config.toml
d_expert = 32
normalize_top_k = false
norm_eps = 1e-06
beta1 = 0.95
dataset = "wikipedia_en"
Below are experts of layer 2 (counted from 0) of a mixture-of-experts language model. Rows are named router (the router's row for the expert), gate (a neuron's input weights, with its number), up (a neuron's input weights, with its number), down (a neuron's output weights, with its number) and show model dimensions 0-159. Each number is 500 + 40 x the weight over its row's rms, rounded and kept within 0 to 999. Numbers have three digits each.
After each expert's rows: a language model's description of what the expert responds to. This comes from a sample of Wikipedia text that the model never trained on.

# expert 48
router:501524537561485518489454454456490482503466518522531500504625505525523500469485455449484446467532490487413489511520573574516495480473556587476471415447488497477598528493461467476524456461516525441529468503530499550556491511426444464520459523470501510544559537581553444539490497529538556532555538532533549466503498478506594487503528496482594426516537481477547477495502469445508528482554529472503502506467382548499500527444500486454535483504503493523498460533442444475530590474544485
gate0:542540609537443546432492414475401493471479523430460539454520540524479499439500492476534513471533509404565493493511448453463455501484561497497460511569488496504485503483491447486538496486516508467490495515531483570451557473530525463549566461531483591538480522440486484476484509494461582487473470502502519489446527569517544513447539452538543506550517533469518488436562469527520532607541497531470495538464507556508458544435577578451486517479481516538483432507480474469489483483562550
up0:446455453533541483584484558512587442545562476520514493512483489562518465552445543486469540509522501561475532545485584460482514539593437475553428482506464454521517496522514498446464461498506429570460479502473484434529443520500422539512442524466542400434488494545498479500603511507489458517522534563454430491550447494515478486545484514436502502480473471536469521527436506468479488487559532536543496449521522479484511492517454513585542468552531463485487488530470599531485504556486504
down0:454484466534483489450474545499441510495526492422484503497488528525478448546460475451511513486502469480510465456556458497555509436510507430475473529586511477548549502534490547508599497468533465485438491475486514498504516574472543514515469512449569508430504469479515527445541531500532490469471573497497498619450535575527536536524498555519507489572564550465512565458511546549567503537583469468554450468616410479517499558531574502472486470459463509552487485476508472543480480559469539
It responds to: Capital vowel word starts. Space-prefixed capitals starting names or words, especially P, E, O, A, V, as in Olympia, Opened, Vives and Pitești.

# expert 16
router:519467510522475479457462531474472525413443544466574473436531458525553442508487474513547471453557530484499426487513547536513496524549514507421515436416551499511492457595529470401549510420533482498511409514504482571482512505525509479515469522517466491547557511537544420500557461551536503492493507480528575465535511527491576492504568432429524454529579489452541508453492531410491520512479481470490561479494465462456507497501532558435496537556478498464467465514520490579489534527488501
gate0:486480478528487565503479515483532548516461516434575581517445477493453574454492504489486511540466486450422423479447501490467449499509428566478577558514511474522509592444573545456517529505502454439523451488463437510422534485496450516502539510461512446466517461481518451466517439498536511444493477480538496473462516454486542498440563497495548437538441520424483578480491467490443430501501482467515474469574547463475508563496570549540472485478468516485569516498527440479554552505547461
up0:497566462487508433438519533521518413434549455535496428493528553481505466505481497548494506443555512571511550535502477475529546490467540427538445484487521560494470431548423490531470479465541570564445517483569506436570504515478530523470459539534499518530430565537480536519468542528425478499525511500525514527587500541512446530527426532462469557445561452529568450541513543455518572531460544517505482547445493504486535488581424472521528502524557456490468528513528510526528467536484507
down0:467495521498484548430519534447452478441462499499562437511497526551561426568486499495545426499476493532510568593494467502441455487538472531474498505450555490508494500444428534504656551502458568476493464506568483450493476474491454501482487527520441511524535527471524470516481541553538576498563559487511517524520518533572460558521590565480441548532487513561505529448495488525531522540518440500485540466543497555508514525422469574470497559513470514558545493529471509463515496523501467
It responds to: Years and months. Year and day numbers in dates, such as 201, 199, 18, and month names, especially the split Feb-ruary, in birth dates and histories.

# expert 45
router:578488519512467501431407399405525480488520542430510469498535459543574511515523477523513490497470551514514457525514539544581488485608518496503431491435586496487459490550511428454496525449524505504443396536478473481530511483512479544533481549538460518527485522454529463480552458527466463517510536488553504475519561521499528524543533478408461480505531461494543511567519489503510544610497526497509469544542508536479504488492489548399505458484443500468530494565481535562468447494535523
gate0:539484487484506517417465526527564471534611485513444498509481515493543483515480557586486486428537502479435450501494501542557456543503513492475540500503457500454449490535460547496453598532490489554494509438502434454480511521505425517511465540465483458512505473440491499426523552509503449608467555453512546571540481519509506496488389551469461535464534473561498493479542503527451478543506517489491492425518549488435517572503452437503467492539485424492532547610514509502517519493546545
up0:540509532545484518522503486469487538466541536547503491455511484512465457536432513521551487498501457444527452496489420520466460519546465497547402463462568517454506473484479543449554491436529496529481564429527494522440528542599518556491501498535503449458502461506473476467472497449480437474429461566618500443505521506486604470476435508479535555474524470492443494515506427506519511458505507461565463412450519492492483497454482443533490516542529530532467469466567518468452565438423468
down0:497514495496511492462498460530555515488533547474504565524539498427507405556528560550543481474499551485550486557427518510540493474514518546508501482473417518486444487525493428570498596563468523502487530463442466530482470520593439501509486584506499428547480499514471421485487505521544437483442527394461515553466499444504458452496497533475467520440493480495520571451541590505502509487433511505478460426522612497437476511467472482487524529530482460493552541526495522528546510440528514
It responds to: Coordinating conjunctions. Conjunctions and linking words after a comma or noun, mostly and, plus or, but, was, &, and b of born.

# expert 41
router:530477471519485510434474532497452540531478560560489488462550479571501474516488523483537458517479509577415445389551519573549537567487481462476509510533553544506549488483493502490526464436560517464511440491471517581521518548522482518523529533475560493493575506437492400542502487562457487527576469533546462491550548494545547529526522435478530501504490467508482531507439479350483531507544484489481514455496498505553463524446515500496472482507405468526518479519517522481482551436462421
gate0:525488493549499543557430526446532493491500549524491504438508485495411505453495539438521533557539386427488472441513536490516437504432516495574507463476413494500440516546476439459524519489499442455518509486537441513509526503502486441411552511428547547496453512519551465568472530531531495497512514472432528412461493447525473476512479479476536539472500484489519401427497512461504530458449471532447562411568478460438520477509504522420548471474488473553478490502464478449489493514522498
up0:433524459496416495420523497446544573469578489530527462566490477530553424490480505530544508457519583438472527517492449527470537471507512542531495521494536470560487521556457526456464503503521548536518470477433465429456453427493498583589439520504437516573528443512489521501454480456493499538470495464556483508475577457459541535498551499503442521560430469519491470529531524541524563469475565512524562517452556474519513422534562505501531512488497502468501546460497529508513528482600522
down0:506490476534496510518528465453476548458525505560489501408541525410519489438476501566509578560451469499441510445516492480493456477493405512412501500467488454561484548467552504459487524477489466559487424520528532530517479517536514462511489458429508482526456475478465607508502499533539535427491525555498506482543463496510489540492534437521502530454436513554503423443470469513431571433455481475445531513497521519555574469558473470504496486531425521469578431487547456494516536474441446
It responds to: Endings after d/t stems. Pieces after short openings like d, t, D: ire in direct/director, est in test/wealthiest, en in Denmark, Emp-ire.

# expert 32
router:553548540567473531422509493477465513456529547423505495468552508563545480473454514469563424522518559454465497457491556508541457526554517532438500411515508527466481379506506530488507468508493509461470483509470527526534545476405414498515547565502473472519523517525507440516523538519518537525505438501539520474594526546548489511515537533412536486525476478490539483522439509494546495462550520544519466559499505520535514602504584534505476530540439523534534479496428458550504551434454473
gate0:498517465440565518471559473511519514464456509493435461488527449505521470528482500489466462556491548536562559470490513496529541517473513507474521457527464512525466498550438506475518552503393508467465525519395504515504536530511573534489446486526448495559497464483511483584509518504541460508483408476489480531461566445563524454549546534481432491537493451501534497552560498460428531486449533464451480449551494524532503480553603483492471472580454598421501508428485578536505463510440505
up0:526467528535511515500458528591444466451472501502513487498530556525413498470458508511480535396519449496488503450481498478505418507471527474483464457571502495481522473481495460546492478457534519543608445477553434515511503493534517463565472550433547460561483509467531573543545440514453530451583484550398470546512504555465476525572485536511502470465480547428446429476435482562492469524500497498464470465486493449426510506491423491480499558463519523561507432505544476459485454473527498
down0:513432465469530469507517429519457460520519473510493539551487482538528411468495468524487440473455475524497461484479498485570524522526512551423483454533505489498611425479476461576548422510510471469573516502551508509570520472519541494517498507570508531546466493509535401641467532463498507508541468487511432455515473519462480494454472507438492523549490490494466430542489564489410527450512475499540473515512508500506495521462371535492507474523488515525470545533555508458417465540540520
It responds to: Word starts, non-Latin bytes. Opening prefixes of lowercase words (de, im, un, con) and byte pieces of Cyrillic, Chinese or accented text, plus curly quotes.

# expert 49
router:558546529469573536449532479456515549472500553535503416403528493546589522498429504510520409481575513529480426515523516477524460461428512502454469466434530533541547438542543499514489535470536474503533513468479489499528552502463428461546511513479482548527461459530480423512490534517501511555608555561498481473511530545491519538464516478490442514497540471445502567509494569383491488466499479509535497534473468555504532526490547505494521405563497506482548450535488520585517514466489512
gate0:528520459429550502516528482465467557525496500476571531414541515512605573518411574497498547504556490518502597475490501483562427521485512477543557574574514474537480519478528563483481391491460482545497561493490495476527528496509533542512527493516515476490478510525474551591523510525458489545472477445464473421460517487485485503457512542417439500502465536479530604442506581483477546548519442531516497505527450500560511528452499509498500474434483520497508527460553508489486518469512591
up0:465476506511507524483521565569504481433448511503492507503498512577443480499498492472471581502501461483448555474510491446427463528526531457423543492524542508442531503530467426509522558588473524529510473543486507535450453493525468447497451437543626520515523464524552463447503586506481560466514619502470476503424476551495503524500463474535506510481430489481530445479488455536532510469461547472535508558552528482423537540546472496558523506578489491454521520516523431561558556513472519
down0:476577487526441433506469525518467467541551530524538457509508433458537451427534524595499454449527543518493540508502537503537527523513545484531429471482484423548486497472447497519439517461498496465498503442498503498576589530497491473544523516425406416543536545498474517497510446523482463514433462573512507536484521500465447438438504484559576423465560495537507527553553506475470494483451479479441537466438554561533524487434443491471471509463447467511508516533483514465477524407511508
It responds to: Lowercase word onsets. Space-led lowercase first letters or clusters of ordinary words after articles or verbs, such as st-ory, l-ove, m-ain, le-arners.

# expert 11
router:543543510542500485472526474474540498428512544482499475499561519526518560539371489475581481479546488573401461497532534476526413546515515537453500430540519477535556388503557549513536512452515473467410527447507541505488503519426463519519542484482533551563524501499520431429473508463438532556559485536507532490544456492467512572510504495459486533543518494555519557562494497476473491496465516523510503446482479504553520516439594578508562487488447489519512461534461456529505514495505462
gate0:524525562548602508487544475490568529489560370500441520430447496470541434429479427491528548554516568533491436488533533511478475532466482554451519451483495487512551562494559525425474508504556529510455513506544490535485503546559497542498520509496541554496484543516491556444514529543489493441492488502482541530524502515504541499519450472510421523557491443517520496523493478402495489401376444499573568488535541486579516505523482479496492538554497512507517515506531436499498499525494479
up0:500552541496597489522528495505501557546529412506444532426444491428509399443512483472493499491443541525454435555516556511457440495421446569467508435487481522481538482507536496409454465483585532553479499527556483509447542567514466491504515508485586537472421501509526521463520491537458507456489534478524539535512462516469498492459423481460441516493505497501499486525549497430510500433411532476564525471523516439612508483539468467535491538529536521494524520484477443476476498506539503
down0:502450507462467483477499393529462504459515438486481440427588482378494544529529585496493432504533454530456466516475470514399581477517582447459486581440520532558463492451530438499513530494426553520489480486533482472482525487510509542522492474562513545565480516485504468455451456523531461460489506470519501576463504468464472519517547496514531496546550462518509488447588505547549498491483525488486474579440492516499459456510486445491476577479570538444521501478456508490505441516481491
It responds to: Common short word starts. Word-initial pieces and short function words in running prose, such as ear(ly), re(mained), th, his, first, two.

# expert 26
router:525490512524526440519486495505455454463446511535511486457513441471577525510500511502472534482492554574483456443541495473534532550528481484440458493518534469479575490494568535505536470447491461454515463463460578563538468440492504462579517465472476469545596489456505556446511494592491481491478484512555540471534511569565506542516487489506492423512514532543473477517367510455570486557559631469510495566493495472541531515409529542539499520489502534475507484542466452483462464485524503
gate0:454494465471436542514510463487418475464521499555538512526548513526515430500525468446516528473460459521497549518493506464510453498508501489489457429525494419511590525491539455441405521462513493553430502512435511471501543478532558498459479430547528518597449483466492549492407462501471556502422527580516508475462496540475403454491449440505491412522462467478532497523518468563542562508446495509487536575492529562509468474514509446573532523562537454504506512468455449523460477509465497
up0:478479438498402552482508493525493496520432547558514472486477558522529419433539532541492478412430481505455501472508539503513477494511504446537480475546466524442587477443513440527461526502549495519460516547478532506495541552481510515534482501508555448552476442486503484467407429464524518523435481533534519478504517570501497424509471492499400453499433604501512454484455514504552495447444493449524536475547622462545462535543507521483461512551526513546530502488508458513490530518508416
down0:475448555451512450542526499476538455532508523504573463564455488467533560485491497551464557551534486507535522467536469490477493482496525521459517575475538489547505525534556600486495535477514554482587518495516457492451446437537462579495476506493467505472454525524532495525560606567506447516536493534479544464497542467524527580580544455550584562522500508466384537434445505515565467511558550482509517499560463524497513493470499477549505515428511535512455467502526556530442556518498480
It responds to: Name-ending syllables. Final pieces of proper names and surnames, such as -ley, -son, -ton, -pe, e.g. Stan-ley, Chor-ley, Roddenber-ry, Kazakhst-an.

# expert 17
router:461468512499482482498494506541510490513479555479531521493511454515567431489478497460493469523531504480429425441514502557500442511517485491455548449490517494468562480499454495465565609451574381506528492443508487475551480573488477563516456585492487537517529508509546468557529502524559474579458529561527533451518473479510513485523527385486441442520482524474560514551431501448502531506471581480496491505512500580554516530448485537454500527527466558477557526545528471537556451436480450
gate0:496486536443519552507505466468569503570496490479461529514607498483451497467569480568492481534530467497523523443522524453520515535485481566451478583488493469494511490525478525499500514496550512557541410502427488530506571532474548527512520540493463490493510475589520472588564506489518485499428482514556476430500550465507468519588531538493518504391543489466558446457462531489481535482460487456430489419482483601592493507537509540505483526500420496450549494544481560487489539452534506
up0:466503504443457514507535458485561514535524490465463511473545480475521501576585502554515486501509520473498546457492523487477504534520485526465500565508495472501530469480514558473518560479518508523493418453478493478524519517490598559550485559536460426521487522580533449560574520502489457479452540520565445475482459476513489480551524549485469468411486485525507458493431550476505462451494505507400496420482550616506524507500468582567499503520447499436527504511531637451505511484565461
down0:497535467521489428431553522524507515412514480549580474464509556455494533573492460501535481510469471564476460553487406501489508525504539452499519502491606499530506432504520476514480496525530475487509569555581522496540500540485498529506516512574573445454482495516470456517421505564461487560592471473551494501488481492497508497471482542534507492496548501438405521522535512527504391542482544486535437502562555477482499468538516511476537432452540541428479500539535403497570512517485535
It responds to: Mid-word consonant fragments. Word-internal pieces after an opening fragment, especially l and op, as in he-l-ped, pe-op-le, F-l-ight, n-ow.

# expert 9
router:575491505576502506489500500501480518433498574450516440414538481638529531498482441462496502461550503524465442453540536486529464526551509552409500425440528498453502456515499513413586541405510541499519464473476533534529488535525463526500493487465465510550499441483534462495533510504508530551509532535544533451516474508520546508501534453477503417548601538477498526469466522454558504505521496477518545502586460436464490553503570556530522531484483492451471452589485505522491505515480467
gate1:466519449549487575528485461486542502514524567522513471517469584467503507476439520544556558473495560472502440516431505555507499541534547444503482491513502533501479511456560491560436549342487467505586528537471496533487497559509506499471468506572485478532453481483538511446521461465508459478541527517565507590477549538497475518484535555511513451436504487496500515497531466569475510552491545475583415571423470504469448500448508574536475559463520482511515421509482459494542510526506456
up1:539452499441481506488495470502533453468451554441495543529464469439541474501505569565491495399455482555453542509520453538454594457500408457415538523551519471578501511544516533496484513528479485486504487521507506492480464464532490527486461525479516478452495568487391559487485418529509457499526528460493467471525506517456534540495492491516574553456530526564507462440474534549472550527468436485483448518592551482548551414565496443480441469494508466524487546568572519476517468489508495
down1:475518517504504491481507578513443465491480468540540514484544591515503535445549469449450519583539457491497553537543434486496481540539522493504485478474545508436572449452473457490569511482501491499524441532523507487480544579468465511517569506476506532500521475528535469487504519541480593504482421499515530526506454482505480497551563462450418501490526465517489460502523484451574549461503605475534557436456548498495462592480489530510613509564529524512513469477552482521408576468433523
It responds to: Digits inside numbers. Digit pieces in the middle or end of multi-digit numbers, such as years, coordinates, heights and climate-table values, e.g. 194|2, 3|04.

# expert 51
router:541502528615467438502471522497472521448451498535514504509515490645553547507494492468546503451514541485459496494532541472509526517535502533460455421482501509463574492506512474436551500453479529522474506505460525530557481487510427505531424461502486467578493412570487449491525529539464535484551543536520578441498516496489518568536467429459513445531526495442490510491467464445536567513558519517585474564488430454568462512514493575540507467511493528451507462543441430481489507508496469
gate0:556454495537480459534486523502486431520468508510544472469466546493575474483538415514511476454541528574476424434462451578414568562520531531436508473464534446495510469463509498467469484501536424432516492537578520497537472532484481484523580517410519496441554488525537440502481489509494519480536490513589536542514513529555537534431474537510531507526481491497466487493441455554532513545513401458493462487478521499442560512486497585527494509557529532447500560492463436573524535534524459
up0:473513497515513476408473498477538482515476490476491488481574474520489534430482564385513515496518462450519532525551455500476420524516534447544519516543516469506554471537487454487532484541521494494480440436438508519525463537467521501518441541589512438530496504511515563421528478487446429504523510433455530446507515471424537524486519409499473438464570435582473486518483499474487449485519547563515519559492483442445376538505515425480496482550484568504510514518488503456487503428551502
down0:455496447512475469487468405469429516505531521518490476519482567577436503465557476447441515568476516516520510565454425501525494538460438561516511421545552522504562497514456510533524495510516444482617487469418510499432525552481499487510519460439474539463532461443423456530477502496520552509408475480477561422519448595452534491417469545457498490561498532455516491562510474469548526493526516464439540459522514507530462484483495537534508504465515467468485528491510469562478467498441514
It responds to: Numbers in table cells. Leading space-prefixed digits in tables and stats, e.g. 0 in percentages, win–loss records, standings ranks, and coordinate separators.

# expert 56
router:627466537507493465509453436480529509481567545487552488459530464517569462541480419436507481481503510568516445532525573545539472526478476519494454524443586505510477519566528458462521522422603448515506442526435479467558502453473497464540492532528484520494482475480591517450593471519562514502575489533537569480501475540441522505487471475501528498506512501522538531530515524496484522512562560520501568508540476473521561497517515522504525507479485576430466443515439463529445445507523433
gate1:532512498534475487458497490509612505528550478536499500542522491495461531510468599403508555580545484573483485527457547497555486522453481535503509453506483495584545542565493496476507492472497542602485519461544461444529530470541461466424553486410488487486481518536477567498441545500484522545483541518494498488481504496527477432572541533561444519563516537532373489536510552520550453497570507565477488504528489514491493487496472485522556560517570459531481515527535476492582460532552489
up1:508551515600456481548437509509510532531518541576473523495557494464455451532516595474550501598531491542489493483506528485530489471473509463479515470516484459538539492539499481460440502437523504546537519429575456463570514480530482461473467458407477518530431483521506558520391521483515465497500515538522557488487485479501489506497565508566417526515487519581462529519476555467520504519554471535506500479532428525471438447553482426505554562521521532427512436534515454504514473600515466
down1:553474488463536427532567511573481489520437475498496505457426476550487534485459523548490471538485506427585563433484483448470531558536472487451540493515479511493482564486474545495500569607479532470506463548464521541489470514527535508561528547502515546481497465554482504508495531489489473450573464505434539533486489477509481519493534555457496453514517449519474456497519551389513548518468499489523477499451490509530487530523486573494493463574580485608480486532465537541465629422517544
It responds to: Commas and list joins. Commas, periods and "and" closing a word in lists or clauses, often fused with the ending, e.g. households, Party, alcohols.

# expert 7
router:477531552520455527453494485467497539462524529452533376477543474556492491478481426543535451508462579457494448481572524514456436489463584527468525498475528509495507444471517571462531490446557477422484483517477471515540489497478412506524482593489514509550568448527572526468555451575560537516568516486504479437481496472547531544561547442431574482481465563493507533496505465478531445563518483498529465484531501549463521605518516518496506514486444493483464541506509480510517523428500506
gate7:517501538496495499509526519563515556412492548436432500511523507487549533526540551564526453480489434544477505530502450453480479481527574530509552458485597510523483523552531537528506498510521483477494509551530521501519475452526502453496398416502480525604526478516432603505480507527473508540531478512534505480418511425565464476475506462456532515511567451537487531512403485490539496517537552441464488516512493506562501484475501419533570473444494537464553546427478486547586456529470534
up7:514447543432525477440522465549489415424511506494420544451492499499527469528504521447524564501459435494488472531506477449512463477505519513468547466496493512526519516559578540532522538474549484551502557482567503492498486450493493461502466445451516533621558496460555531511493468488498481495436501556524504509445495488567440429426490435533505529508488469516541486474448453527480441515463552471487493529473521411538504485480536450461553481484593570478485565520491424477480438584450557
down7:478514495429565495505478566449541510465476541489499490511474522538521465448613519509514424470525518465519542510448422558584523476475477472490505523496551435517466516513480552521467463490477523528468590495414461504575465496518468460467453497501459521429433606441505496478460494477492509507530562449546444533582502508498518521483490459513492489496454474398411474517553501559557527473468475464466532482508568547517529528470492470438513526529478475506528454557540454432448490468558488
It responds to: Capitals in abbreviations. Capital letters continuing acronyms and codes, mostly in tables, such as V-F-X, AS-C-AP, G-A, L-I-T country codes.

# expert 42
router:545465535481543488527433431422495490477474534482489476471504518542546458404512447419554498576464482543427516524512537501499418474458571462474493443470502533446482504509541524462509543463495547529547511502490516544494479515507411496518487475476478500523514475477484504499503501522515505528496516570534544444572503527496598554511480479530545477531571529519572514494488535529558464559529552490487508554589493568522521516468601465552495418467481514442462512505421516552530471480534394
gate0:410524545464435538488487479453512457500520479530491513500461418541537504500502458513481508482480630498477575487504495502388483417548503508434531486492505503463501493505517518549527508585495487508516575503453430509541458509525493530463567494477476499465450505542497573425530391525507460516566500495470465522536551466529540543553556542549530515503502495504467540519510539524455521405554521400472510447498519513446491508526443528501478445499538590463557489548524529482563483513502522
up0:510472481511578447582461523540431524469485505539524495466550529507473545570473540477544503480505396506544445485485462505571494540490554466502479565483523490520482509522543487476427481379482531490502497486572574547481540506493502497553449460538507450546494476489561451511479516548451530508398500461523512461485476563444456473437421473492466485542497499515537428500502499460507447551471533559563507488523483520531524496460516436496545530505486472472432427442476405535430530462475491
down0:448540466493545472468558479477484481449482494545528505487574540444510494543474565505491514424484494522481482570567461484520501520472473454459472558454498527470540481492543478506490543467546502515482457452445501475521491452579487539552493549535579518539498446500541541504501564454431531439594480461489460543429544506481457571509436484522534532443528467530476510408442459536408521489475529489511438567428519516495503499440513583492466512442516492481503534470465511504519407589454523
It responds to: Plural s, quotes, ear. Word-final plural s, the piece ear (near, nonlinear, research), opening parentheses before years, plus quote marks and apostrophes.

# expert 43
router:529487502513493490470515439480570526521489532500533467459591468497572535534509423524488486443474498490486490486549525488544513519531526545483477414449618495492478462507505498473530515486520502475536494517461476527558428466458457457518462511572497472538483464502499496511491548518509475577643552534579539419532464469505558525494515464453540457491541515471516500543475575504587478537520551480493553578481472454486497512508518544469528415492468514481577518540451469528475515396570496
gate0:482523472514447480427528529523525550481520553489479507523520479514449530474440578510486520439457491451463440541541405458466468493546485604535458518435494501545497511462480460511536560569545440539535498486509440554469526525492507436496463502565533533492495486520526522410477511463493520579491441480508418538542516465501505518537482415513601506523490457554445439516496443510546447531554507493460508488480515505461452443612493552482549469557477499452541514508490507443562463469510518
up0:475532504477487466427476513546447479475551548478495480496565433473471491497444546493458585478478482437508475531486427406489463508499520554479478494502442587567534589489555509540551538512543466536510518465525556536482485467535406441479430432502531552480495465488455495381498480490477528529474443518512514528495502507525455506481448444521579480557456449525494448489549452569490425506540524487517535545531550557442453481535547491516518492531517493448437507562515459465526482506473538
down0:494517494502531491458454508518552465518460612490490472505442558543497471456472449523560489519544527497464574496485431532553516490539454469497470464488539489466486453530478564556516461482525571495457531513486454483479500543548551486520474540484512475510486556422558501524424443510508538466597578452510486515571569495575560452461547512486488461522439519362450506480553505409465506537410480451474463478470510481469524507476459483501469540479463454562493460472521549486516508462523506
It responds to: Capitals starting words. Space-led capital letters opening proper nouns, mostly in tables and lists, such as F-alcons, S-ociety, B-ears, F-irst Division.

# expert 2
router:635553558565518495467440473484561471497520569495501465439515502534608546488506495545532422533537517488479459500527529445563467460474562571479413417473525496514509458553478513468531499458485444521451517454480496485549428538476416515550552473499464501565484483448495487488489491480584439514532528502493490479490484504473544540495478460466541496528565515523535521445487553480584529563540481452483474545468484508506502521427475523452577486499471470456484440567507477509513461485509460
gate0:507467490552446517408451424534518513539488439504550470533480493518550544545545523476417501507467499512487567443491502533499508467534579499419521582562437445521515511526492503525535467624503452467435525491506506531508412500531478514479503543527435430473490537485540466484528532509477540509409526489406535487537444511498533481505501495460368523515438496563499479460500544507537473562514482516521556518459464487455507548511504525442543479506460516497518461458464552482463558496517554
up0:445469443540436537481483524463527475505472457565526575470525478561423495496446554455458530560456520528546492491453507469494515497440483520570551549540519561506516529472530557474444525492570452527515551397437485472548497557445486508496536544453532477443491535482497513449523473464506447481540488517479521572542471496547417489511517510449451462556475513517496532475528420495446490497496541517499514475494545455478447461520517565559487456455518554571469565481542593504437435531464456
down0:519513478542488598437492453477532580510463485507570505413469466555496543475520448518570485473454485473583556527498520395522500399520573498491511434425521485491562525405524486474491488516503575497521519440492486501433447480486518507455513573519490535492505478489494452443522528493480491532515524470483545526488557462411409424416447468453478506523514546552482463500482452436469470566518530524459523472521519519526455455530497476465468454454554507516507456481501516489516537484517532
It responds to: Word-initial lowercase letters. Single lowercase letters or short clusters starting a word, split from their rest, e.g. s(q mi), s(on), m(onths), b(ased).

# expert 1
router:545468472505491498454465533511520509509519535431586469525506400589483472519514437480511447459526510528484432518515506520481395454485573536528514408449524522462518490618514487476494438465506463520533461513488517499536558531463471498527493501466496479526588458539524487514506522564500539579536444559514540463629561486515548543502501428492496535509472586487502495566520520436517523526435492483493474502539524554490547468514524462438448546537493517449522500517462491490540500496474432
gate0:490466514477521453515510499512461511494539481490508521493436401499527529494515487534501439421495526480527501491452493487511545513395525526523475416462439462448484483443492446505443431556489500553527496516475539492533524546537428481526464482454491563492512455532554570519425518528550518543520519545419515564510558482530546484457489419499487526519491539480528450505549512529486555510473469475545488437375446524480485476464473492430528505439592550497494547516491379466521506542450480
up0:542497488519479557464485504481513512468474520492501482519561594471454488513474512450474552567484469476483516512504531490495463465589490478495471591556552529524510493595490579498582552424515485447475478492521489514462447426463591542476504533554487453497505533485464460502565475437448492486469483460566464442513456519472469497552539586517521446474505474538518520516448500485532485505541542526453508544617536482532517526505514494571500494563421450483495448480500613536532529474561499
down0:473517460460535484481521511436478510484455529500471494552495498470466547445554511490486485516533558509516522463481485518464444518464510465511481436512472491419561499502472419520516375498507574494574510560486473573483487513503454510548535509462468579537499452563527541519470556547494505503565496489456512495427469525511555495498434468442570580530500481512490487498591528529425428536485536472516485467492472559488444514469482547487516544510628530562575483447504488477517547454439549
It responds to: Mid-word consonant pieces. Single consonants or short consonant clusters inside words, often after a vowel, such as rebir-th, in-t-ended, h-t-tp, poin-t-s.

# expert 15
router:489512550497548466506439491487455520422507584526494462493552495533586512506537522470570454478503504485459497436535543484485505468469531531488461520522517462530530492564532473510530494492503492431503518491475584491470450511476467493515500497499494453510552435525525575466568455521452551546559540527487522498466496564437574570593564490476584479576528475538471485498439578415508504518530601527496456468548496535487468521432458538499554480558470491514478431524496516486510516402469445
gate0:466495549494470478513441543516620516490493490527419521451516531453514523484490538410481511509545507506486400474517533546557552491491515451481518550438531517504476507448544480519563470484496499459457527398540511525469516548530544479502496444493471500467551483471585542483501565454471470482536515506543509470481499530415512499488540505508462497495494453536490420455415491474458474429453523574549426415497556517500456491472513538463514453396529477488488514529449488539501556426561465
up0:487510472464471508493535460516479599491550595546564532504547518520544430543441552513538507523461488504547572545474555505470444509453444528528513483486524474467525434499476486473417570487557511494524447530516533500509517473530503519538470496462555495462539498563507481508516488505514494455495489546455470497541475514591519515472454495526507527427499527502566499455486430385454479418519506487486592515470515497432484429538540489548514625565500470505510478483423575550517461513499477
down0:537476458503516509467442504486581516543422536521486549549592537469498535469524439488485491459528511478514497457501424471474518445481574546577523512444529515546507539484414521535496459460462488534453522477472468544473461552475485520461474531476480423425462516487505444589436560477459514594499542440506540531468512518533510382527504461524532468487547503537456534528506536514524476520460507528460487492528520571445520479512440519465537504500580553402482539564536514520552502539517538
It responds to: Mid-word vowel pieces. Word-internal pieces after an initial consonant, especially after R or J, as in R|ap|id, C|our|t, R|ep|ublic, t|our|nament.

# expert 60
router:505500597547574515392517546508512534450528562483529474517575466531545444493454423436461481517543486480486490529529524516507432523467520489466496508439521542467563472534501507394539514496459512460402500471432478510501485466458464472555516503497504537523531467448494472465487525473564500531589514495513499470488522511513498494517541446450499445527529548465562477516506431514512499509479525559540585469559386514486460612469512488450562471475443551489459503522485468457479467499526456
gate0:473525529495493440500437505524532567455494482516522501514567517474520533451450494501483494514487523520511519534452527550501488529439438526493507509493517540430509490550507510503492525482506568478435500545422487446535454568479496460496527539521508455470497508489538501519532514442483407423530509561444532526471560459462486459547485492449470492564421479485462536518559420488464460500479552515542504468468432518528366562447487593464514451518449521508547505582603565459450480490559500
up0:469523567488489470499474477482576581468456473520527530526559539478506537455454462511450489517461534494501516531476538502503517526439493534463513521461535522435520554540513518505466555500487523459445529523447476485511488580510523424517532518524542450459500555463508517528538504403488417431540503578449487525453566496433527448549519471430459466578434498486468517511572414465476452513494568482515475451508426514542400563471478533469496498484466524521515525573554576509465458457505538
down0:480518485525426449403481464543582524558525484482522463542467598555426555552534500493512468500475476472464581537571494471459485475515485567526484533488477523494465535528514478486519477542514411394517542478486476529507533513489525433399493526497506564473541501541457481526507444471429459486489549476514490528506520522448507406498520508473452498511494537437447516511504473507517482482491547500515418454572528407474418485513527452455445517473519483529471560546473478488581457511458521
It responds to: Capitals after line breaks. Word-initial capitals and The at line or list-item starts, especially K, V, Y, as in Kodumudikal, Kool G Rap and Phylum.

# expert 37
router:550535513562493472455519463437507416433498576479519503414497483520537501507488462472483490495476552516504447553494519509604447413479492523465491485426489535538491459533578443460534471457470423498434438461472447458528538549451481488505502457471489582518497480469534469476532512502522474540508482551572513471524484477530523513498438398560475517490598527486500506496516471425541529500537502524493471551471488447444536515497497484497550444561481530511500469529530505400452443501590475
gate0:494560486527522498520531542541527499487533505444533438512420459500477534548509554481469485568450529547488483536464531533469536474490567569449512509480539491493515512497504486537488496456562503493482508448494530416448492582508469482540499413507444505501502532479450486438586499559431527528470504552465534494492503515455488445448477384511528507539511400579589543521518499461553479513521528519527503490504445480417524480436417555532514549567515516500530516458532548468450535560449439
up0:494474480494529451496505481409535539541464503446503635537428420471570546524543541497577494539463521506461484458467497478580487506422432493538496493545531516518514479577515488427510471478456573522433504416553541508483489474483443510539525488487501512514482482504492535486464488504489509476484477505486530437522471552531499448448525507473458443460475514521581471470548537394459522526564497594487438481499547488539430523516484499473548507497478523425552541568516532461472484445488505
down0:473482535569538480532543522540511465518529483475474501469555579436413497478432476525464517469550423458538486418558496532474540562532399510458460487484482481508514467491453550479466516576528476481476583572435485493495519508536520496481433623561555468484550513507545501491547526563495483538519512480512480463539498550525541519470417549445544547503471556442446486479470531532511488498520455447505532503520451428518482495479519472470477471508521466516430475546498404486543442468534523
It responds to: Prepositions and -il-. Common function words after verbs or nouns, such as with, on, that, which, in, plus the -il- piece in ability.